config.yaml
d_model: 256
experts_per_token: 4
groups_per_token: 4
norm: "rmsnorm"
positions: "rope"
rope_base: 10000.0
rope_fraction: 1.0
parallel_block: false
init_std_o: 0.0
optimizer: "soap_variant"
lr_head: 0.00885
doc_mask: true
Below are experts of layer 4 (counted from 0) of a mixture-of-experts language model. Rows are named router (the router's row for the expert), gate (a neuron's input weights, with its number), up (a neuron's input weights, with its number), down (a neuron's output weights, with its number) and show model dimensions 0-255. Each number is 500 + 25 x the weight over its row's rms, rounded and kept within 0 to 999. Numbers have three digits each.
After each expert's rows: "comes after" lists some tokens at least twice as common just before its tokens as in all text; "raises" lists some tokens whose logits its average output raises strongly, later layers aside. This comes from a sample of Wikipedia text that the model never trained on. Tokens count by the router's weight.

# expert 171
router:512525515556514461493517475507485507524523521541496476521516499470535486512502506513477489502472469539496489472491480471502498469494460469540496486532486527487515501529479499471452502528502537473561467489484498506494494516516463497525504494522484483481490539508488511509501497459523457514460497510518491492526482506473462499516510504519513498522485521468494489492501546483494506502526533520522527491514557503507487514531507468546533554472570491519488465548490510527514486508464492509504460522510525497454547502488473529516465523502498481446488446475512496536517484472485544479503459475546491484491525517496511535495462460504487531494512503453497511525472432496496450458448525516531474475475495504457474507505515468536466503484516515497518542535530469498504516478533536
gate0:470459521516516466518490502509518513495515435502526502486504489484506494546489526487495430495518463543504458528480474507506479506452505522491543545505494471470525501490482516553526453487559478495515522501531532519515506525499502473541549486499504509469546442528505531497491524517527531497485502496516525516500507474485530504502475474474515515536505456474550496514524517466497501488526465532479502504508518491556535500518513498487493481477514492479532511503523479504486503540521487500474487534528498525527471511496536468518457478462504518455494502518527482474495464446513508504476524481528535493497567441502506495469522501478497478478490494501542483486483472518489534515518530477477501533519494455515490528450472505496556495493483478441505514501508480546462532511485494
up0:528518503488512539535488481475524503507508482506432469472552494475496525484464516506504513482521499496478498489495487489500499499494491486519419477506471464505514515487498531515475497513487511488453515457487502494493461532497494508495519500499486528505490498500492503488505455505513446439537440533454514474484529527506498503466507513520539484500528523516480492505501456532490494474514493494509502533537464490551536494446505503486537559488488551496490485479495534487552541491528479519492518507495530442504514504443544530528503486498496492490500497526498510505500513471534465504549467513477534519483525473531524492479483484536509455442519561498507529481471529506470508526484527493491526509496521498478479471505522549502470485525523533473468535537543486525533475514504478
down0:508484480493468459525510497503542480512539535540515516506506487477565474523496481465498510504471492479490508484484497475498477491454534478466446478525535544485517485496530482508511518496486437517481477548494489461518517489513536560471445500486501530488525479560511474472475483480489474540460534495527471473490513466503462513557495505502504507473491524504472499492458564508477510496508568511511471504541506506464484521550517522460493485508506495478514505520524475539521501502525530505493508522500470455477475512500532444476553523507497505531516504494522503469527523485511492498499527507527542476522499521493486481525482505475504508522488501527479505506489459514456443500508482501457524511525511462520476475526506506503497526477474538507524525516482488460484492500485556
comes after: ",", " in", "|", ":", " the", " |"
raises: "19", "20", "18", "3", "4", "10"

# expert 57
router:535559512510530501452516487511493485490555499545498483530498526479531491525505475498480504504471490531487475465500467469547496503500451516531494476518488535513532496495518483462473520567523533514556476485493496530507478541508468509506485490529500480477449505521497478527475493456493469477470512495553489492489499532480466548508506477523488489536503515486479446491534540496472504513502514524513501521511547520476525504477516485496522556473554494499528482526488519520505453476459469506518462528526513498439506459531467529491485501508480481463490461472479492513540487479476538466488462489530508501491527502495480520490467485544484522497461497457488486514479483503532446475468532502538505492492501499492487500475539472532490521455484481494527532534521484501509500472502493
gate2:463442492507439510474515476490473513490450503501460486507465507522469474468493500476471527464507496483507511464476512498568496509499496512475457485485501494481492486480527492472521493495461491518482465490507508520499515518494533529473506497518492469491503503475483491467501478511465471524513496463481504513466511539524479466511489494553488497551454444494494499500510482476451535527457490451521468515510477453543556482524509504465462455503459509496531531493496519471545471520496501458490520488535484514489503477508501473537494522520494469495485493491525475455488513481518522524477555519508484500485503461522487511476525545511435467505522494502478469463496492531525472508520497526497495515475483431518512512487494497504470515507519505484532500471496527466437525498438488
up2:470503543484488475497482513472511535478457520500469500520491511464469507511512525487487513486519518501527530511510520489546516492515504525503489545437500497476486515505495507507546523516528519523491504475510507485484513479514483476528515486500474478488497513471504525495526514498475482508511508519470500500443510509511507520536510501513479487507489437551502524557514464510478533579456501497502472471508538528485558507515546544464521465505458504501448512511465457493459506504496477521531497536534514465470503465456536514481509556504464543509482454485506515458492524492496486495504474504487487461534479494512495495562498499462479523496546492492481471510493498537546484465539533535495521488455494472493512484475509452494474471480495461505518512476483521480455534539497511
down2:527538473507526546495510504527469537515460507546483507502468496448535534535506516476481500517483507475469445464517487509504485522493508478493485474524494479499507558502478479501551506517478494493538510530514473530519519482493468488494494504527497528514495522513479493550519504522527517561461473494502473528537475520454479525524467501502523546465506499499529463533510492530484511501496506530542498543504500511476532495499500561510499537509485506518514462510469468454504506511475466480521467504516514509471490543509488524514505464484480492455471546510514469510508474494469487475476528513482519488494479503449510516516495493497512561467474527463478505499513497485511548457463501459522491532510508480491540550482515477528495495469517450485496484523514438505513543540525543
comes after: " |", ":", "|", " January", ",", " November"
raises: "19", "20", "18", "13", "14", "3"

# expert 211
router:525491519457514504473479520522515495478487485503524504475488483524473504499496502473524516460516481498508450481477484475495537510524512516446522468528513469520476535475488511487514463439468537501528465483530513480519524520471520485526517498464564483494484477454491500518521534498461477515520507515506454526521531495499502517541540502533540507512488470491537437520515477470544462476526525499498476519519504514439472527537494477479475522495505486500448519494475525515482503502530503513485466483534524486491538474479488525458488507445535476516468458529504523511455485518489490538559537520497536519482528473498512464474506494534529487513482533497508491533522490499528503500499495538492500433475488511542485492505526509504507499492541483490523538478508535492540503444483503
gate0:466493503496541478523497476468487500519481473498514518494486471511480558501500475515522486496506474490505512464497471452547522503512473466502487518544483474522524450533449522486468510537512489468527455441499465462458492516521512496491493537449519532513512457471472506489473497502486498526509535474497542522497446500473473489510488502485527502468479482522514503551495491469507518547462474503523467505510517534463499455489538499522469520473549491466506477463488521503484473507481532466520479503490532501491494500486497549511510507485458482532502485483455500520485500502466495463514519525508464512505461450568481558525493484548468483496528473465532529528513510496457513534516520492468481495505503533527484491518450495546529497500495486492501517488475532529502519495485488
up0:477461519521506514535496512497496465509524485472512472515547481497514482480542507517548507490479508541492528485527466521495554508496509513502477471506531514491503500489456481518453447465510543452499503494502510503509530490526497459503464487524539482471463508514497512485514459489529429515533482489516498537493505487508524509460507508516503510510446499495493467520500518541512437501504508480517500512544480515483508526529511491530494524508522531538530503518499474448469506470519498467523492462506501533499490452489521527475513509487546461491505474497457503503513482495491479523475484453539533548494526505478514488478558532497514515508460496485533498506500504458526521479514496558521503504477480503490504487547594488472492503500468483509503517459437489489497473527545510
down0:494521465489497502550500497523560474534486528483448490499558456465530512539507467502525492505526475536504494511501518474487519501485515504520514549449492481503510484477495492466484512477511491450485499470446494481538534481472496484467519472515498435490450526564525521523477492526505495508457498497494507515478516468529465567524488520490486517467488471483509517456525516473546505471501510519497490488482538514507494469482503479483464490522497450501515524487526463498491499490500517505539498513510532501515515571438492494467499523494488486515499496452499513501539515512486492502477547514482460486491502525483501467546519526511479491462526473457524453519531495536540532555510518478510509516462526488517468512523496490500491510500524528522471482547529504485510498498487487
comes after: " K", "ak", "k", " Y", "ok", "K"
raises: "o", "u", "ar", "i", "an"

# expert 71
router:505553475551547519470539505501529527519517516535514486532501541498517528532508483525483530504488505480481481502551437483473475514486430506532517489546512485521517515532530515495500473546539497528489478488507499492472510516520494503446459498545488481542484535491460517501455480480523478513523496514491463498487520486506446493514522495516488470502511521478476454485484529531529498490536545486500468517512495490476472540485511481493529510467515497492502476486476522529487529507471502503548516491484511498521552532528491502474480540486510475468509529494496510479502506474457496507525522491496508463470512489501525561479509533524448535510473488462497490525497521485493482509502464493488493502475483465512483457486500445527473487519490490526538493515551462471558527489552522
gate0:548488477556456544517517507493490484470446514480482522504490483488482486480537505519486470504515484455518517501496490553479464511478454492472458506561486464478514481536498512497483482491491537521526478459480511487494483529454507509475489510517433491491461507545501541470523481519528492479517492524473534492533464519504483473523494474507495534468548484502518482518511525497496518561512482525513501477470539491499491537543468498520489437491514522520511514537489492502512494494492511478522483517538479487504495498469489502483536500558481528460505515568477534489452509555488523507536521514508498491476468532467443522465509493470512493536506521509496447516505495504508518505498457480527511509495508488495496498442449483484464519520526491517494510517478503493483488531468520
up0:490545514490497518509509564503509502476523479516534500507517467471503505488516468506459499481510527471525537528521544520488499518550480482494521500511484514469517526513518476482477559510471478563482514473529533505498490467538517466473496484525465521507484488502527467455510530503533516497494494482509560489491481508485487508522524536527509487492528483463506513491464487512504519473511490491490494520497507475500500483441492462500505502496456509434540500484493521513441482492526552503452471478523542484515440481532522488489486530492528485510496538487507529502500479486485523536548482507448498464548491496470519497521487510473472467495489513484511497513482527502500465527506470537532525507485498514489525461512438530517535496545534485497575499504515499522541525498483549
down0:465513511520472512498535490522521513488508452515525514504506479522544484472488502492520436537519496515480469481513545467484511471496466478523511447492498497566512480506458459477459510491510467531510493493549501488520475516504467517524491511482519514528479465511515553539530482485495499481478481538450509456508540485535511498484523512531509476513504461494552470494448503505471481485514464509537466526496490479523519498491521480512516520485507504490513506549422520510499488437545521500483515487506468463538508503496486528493484539502508484515490502529489525452467506521497562543526488500529499532515524504509491525493482503537507478483513461532508499499489496490531510563476514479460503549516496528489485477540473464512497462505496529514499467511486448504494492494488459
comes after: " |", " ", " −", ";", " +", " ."
raises: ".", ",", "–", "2"

# expert 66
router:494534488499542466492507507523469516546546497541468477537474519548499495496497533529469532511493508514483475519484497467523488498491497512502511452539510485513543517535503505465466507541522517471516476491498521481528485499514495512530521494543531484510481538482477502536485528455550442477470483470556488506534517461502486494506521540540502474530504525433468529502519526491479518490494537515467497476468533489470488520518489477541480538488534504477522509516484512535537488458478494538530468524480535519489488524558466514495488480481484469459475476461522509529489476495495515503500521508532511525488537486534534536517481499512487543504495502510494486531485481511520433468452535489490541506507506495474472489534499461495497491478494487496486534528512479506500494460552507
gate0:497474476556501485473520461497493500493534581490509517551499547497465499505481489517463542523496512524547480528503506457513505498472511483490493481530504466469488493512499529534495485486493498541474498462469508553491528521482495490482494476492500482507499467489508505491510486507535542491457486482523501499542483499494530510514529544448493460495496452485485509515486511495524518446471516488512548452492471480482421451513510496532504464497463538496495511469475487490496540518473549481496479528507478523479517507486488495444511497485503504479551509472497492520491500536514457517471469535488498506464535477535500481462517493503520525497490498522536502525507513482437525495506502486478507517471560549508476469501499510468470500506526479509521529492507433524527528480498511
up0:526544515490505469522466499543443499493478521511498523539497549534474507525498489526454488484486496516573484508479487495491498488521468522483488481499469443519500484471467535533494477502540517545487505503506501527551479543482530503505459491489448498488465500462466484507505514500575500474437542491539508526508515477512474520512485501516511461520489470504502506453524495490480505485498512490498495468492498470546467501463452534445491505498494503472473467498465539535463525573485515444494531484481482508545519495513485510536519508516539533451481509489492483528517505494501484476486515502519481489534507490519516519448518504497500509523491516525485499501502525489483482435521517475486498463496504495493504488542486502518493460457482498506467472486511519528542499492502524
down0:492523501538525494511540502501516503508534511482525479483471476521448447497527540490512491513471494532483497527480492549457488497490517497511515502488500502483513496515521511506472512519518482500482505511519472481499505499544548502487561516507521443458496524464515531485514526499478478522471517563527520480515483455532495503472514482538480472532522506505494508506495528463534479486484485497478477493483543482467540518490521525492451523442516498509518477449463522553482517505508495497441517512542563455511498499512479566510444488501514544468507491499513459533512488530485546567507492522492514498461501511504509518487476473513521536478535483517494514537487507503504489517487500509478482474546510540499445491514483481476479506514487509545525510539469483506464498516462474
comes after: " |", "|", ";", ":", "\n", " /"
raises: "19", "1", "20", "10", "11", "4"

# expert 147
router:476526540459475472508496525499515472480484478556530491476532507453544490483507549512521512449510516535433458490450471530492506519525497506493543488466478475536525513540448519522517511457497552494462486534520517447463450491504511474498522499503525468504493479451515500541515521453517509541477527500479488519493501548523487481542496519484502484493525463475493513496511461489498473483487490508495527524495461491498462517529508508451493485551497453499471490530480476492539491463506519491560480470529523481488520506470514479457491485491523470494503547491510474471504493513495518505508503521531485519505544500506480487499501481545500500525466455513493514497511458508537491505508538501468518499521516524495481450509496541527489495490510536529491540510485539525487498485489479
gate0:499504474453489489476483494522498470515532504466502475505528463460514491491501471488513513476466505562548469513476472513540498532502525502574508466537491508501488510494465514565541501485505479489443514481529496454484529505501492514468452507500487506489532493524525492481455531526503512460487492527518534500517522498489523538510456476479510477494522528500466506519479496485521522469507484518515512510491486468528464478472491555470495461501508478490478581546469475488492476470479499498534497475557520494494478473496487547485504459502528524501497481509431517518512460496484534492498521492528524460487537492515486484527461517486523492501458513502555524481486523515488518443476525503527516541464488478460473499522501534510508483532489497491488537484509529498486479512506487
up0:518492434524508483480461506501492549506516472442472511494529510502500512504539539511472480514464516539495506547535462494459496565509504483509462498486527541482526480495533527497498533491483542515519497496485485499507527495507475495503524523522485489475514522487487533496502514534472497490486508485495517474453509508490549489474495509530512517527509489465468531476529486506546494508459459516467514512476472451538527523531513513452465502522493489510500526531522496450502475517521485502480505448482514484477490532535499508473541513508468489469486473483432431539464491496507523516515495474478483508467489460500528489541484503525546488492538464484537496471512525490458469476458525501489499450500506480507505519485530537488552520483508525451499487478482510488470522526502474
down0:526489544480509502442489510472506472533503500533530475525507510487480540476507464526547520490516532515494491476445469519510469486528537530544552482528486464542508527503512526523521512482488522480493511484492471473472481561508469504523523539500523508502448495499525493548501510514527507474540478482494506506480494458539515487493485463522493513486517479504533541524479501528483503511468527528534502443474436487509535519511481512487533458519528497531480473467493479516442466510535484497505487479536518539495498460495520462469520523453486483472504540507527529519541487463472507494485530502513548525513506487488505511535509525506511457504484495445500465459468509561503528478491485504484528529503496519483461493511491514507472478480503506528502505513498534536504522493543503
comes after: "h", "ad", "d", "ah", "k", "l"
raises: ",", "at", " and", "i", "-"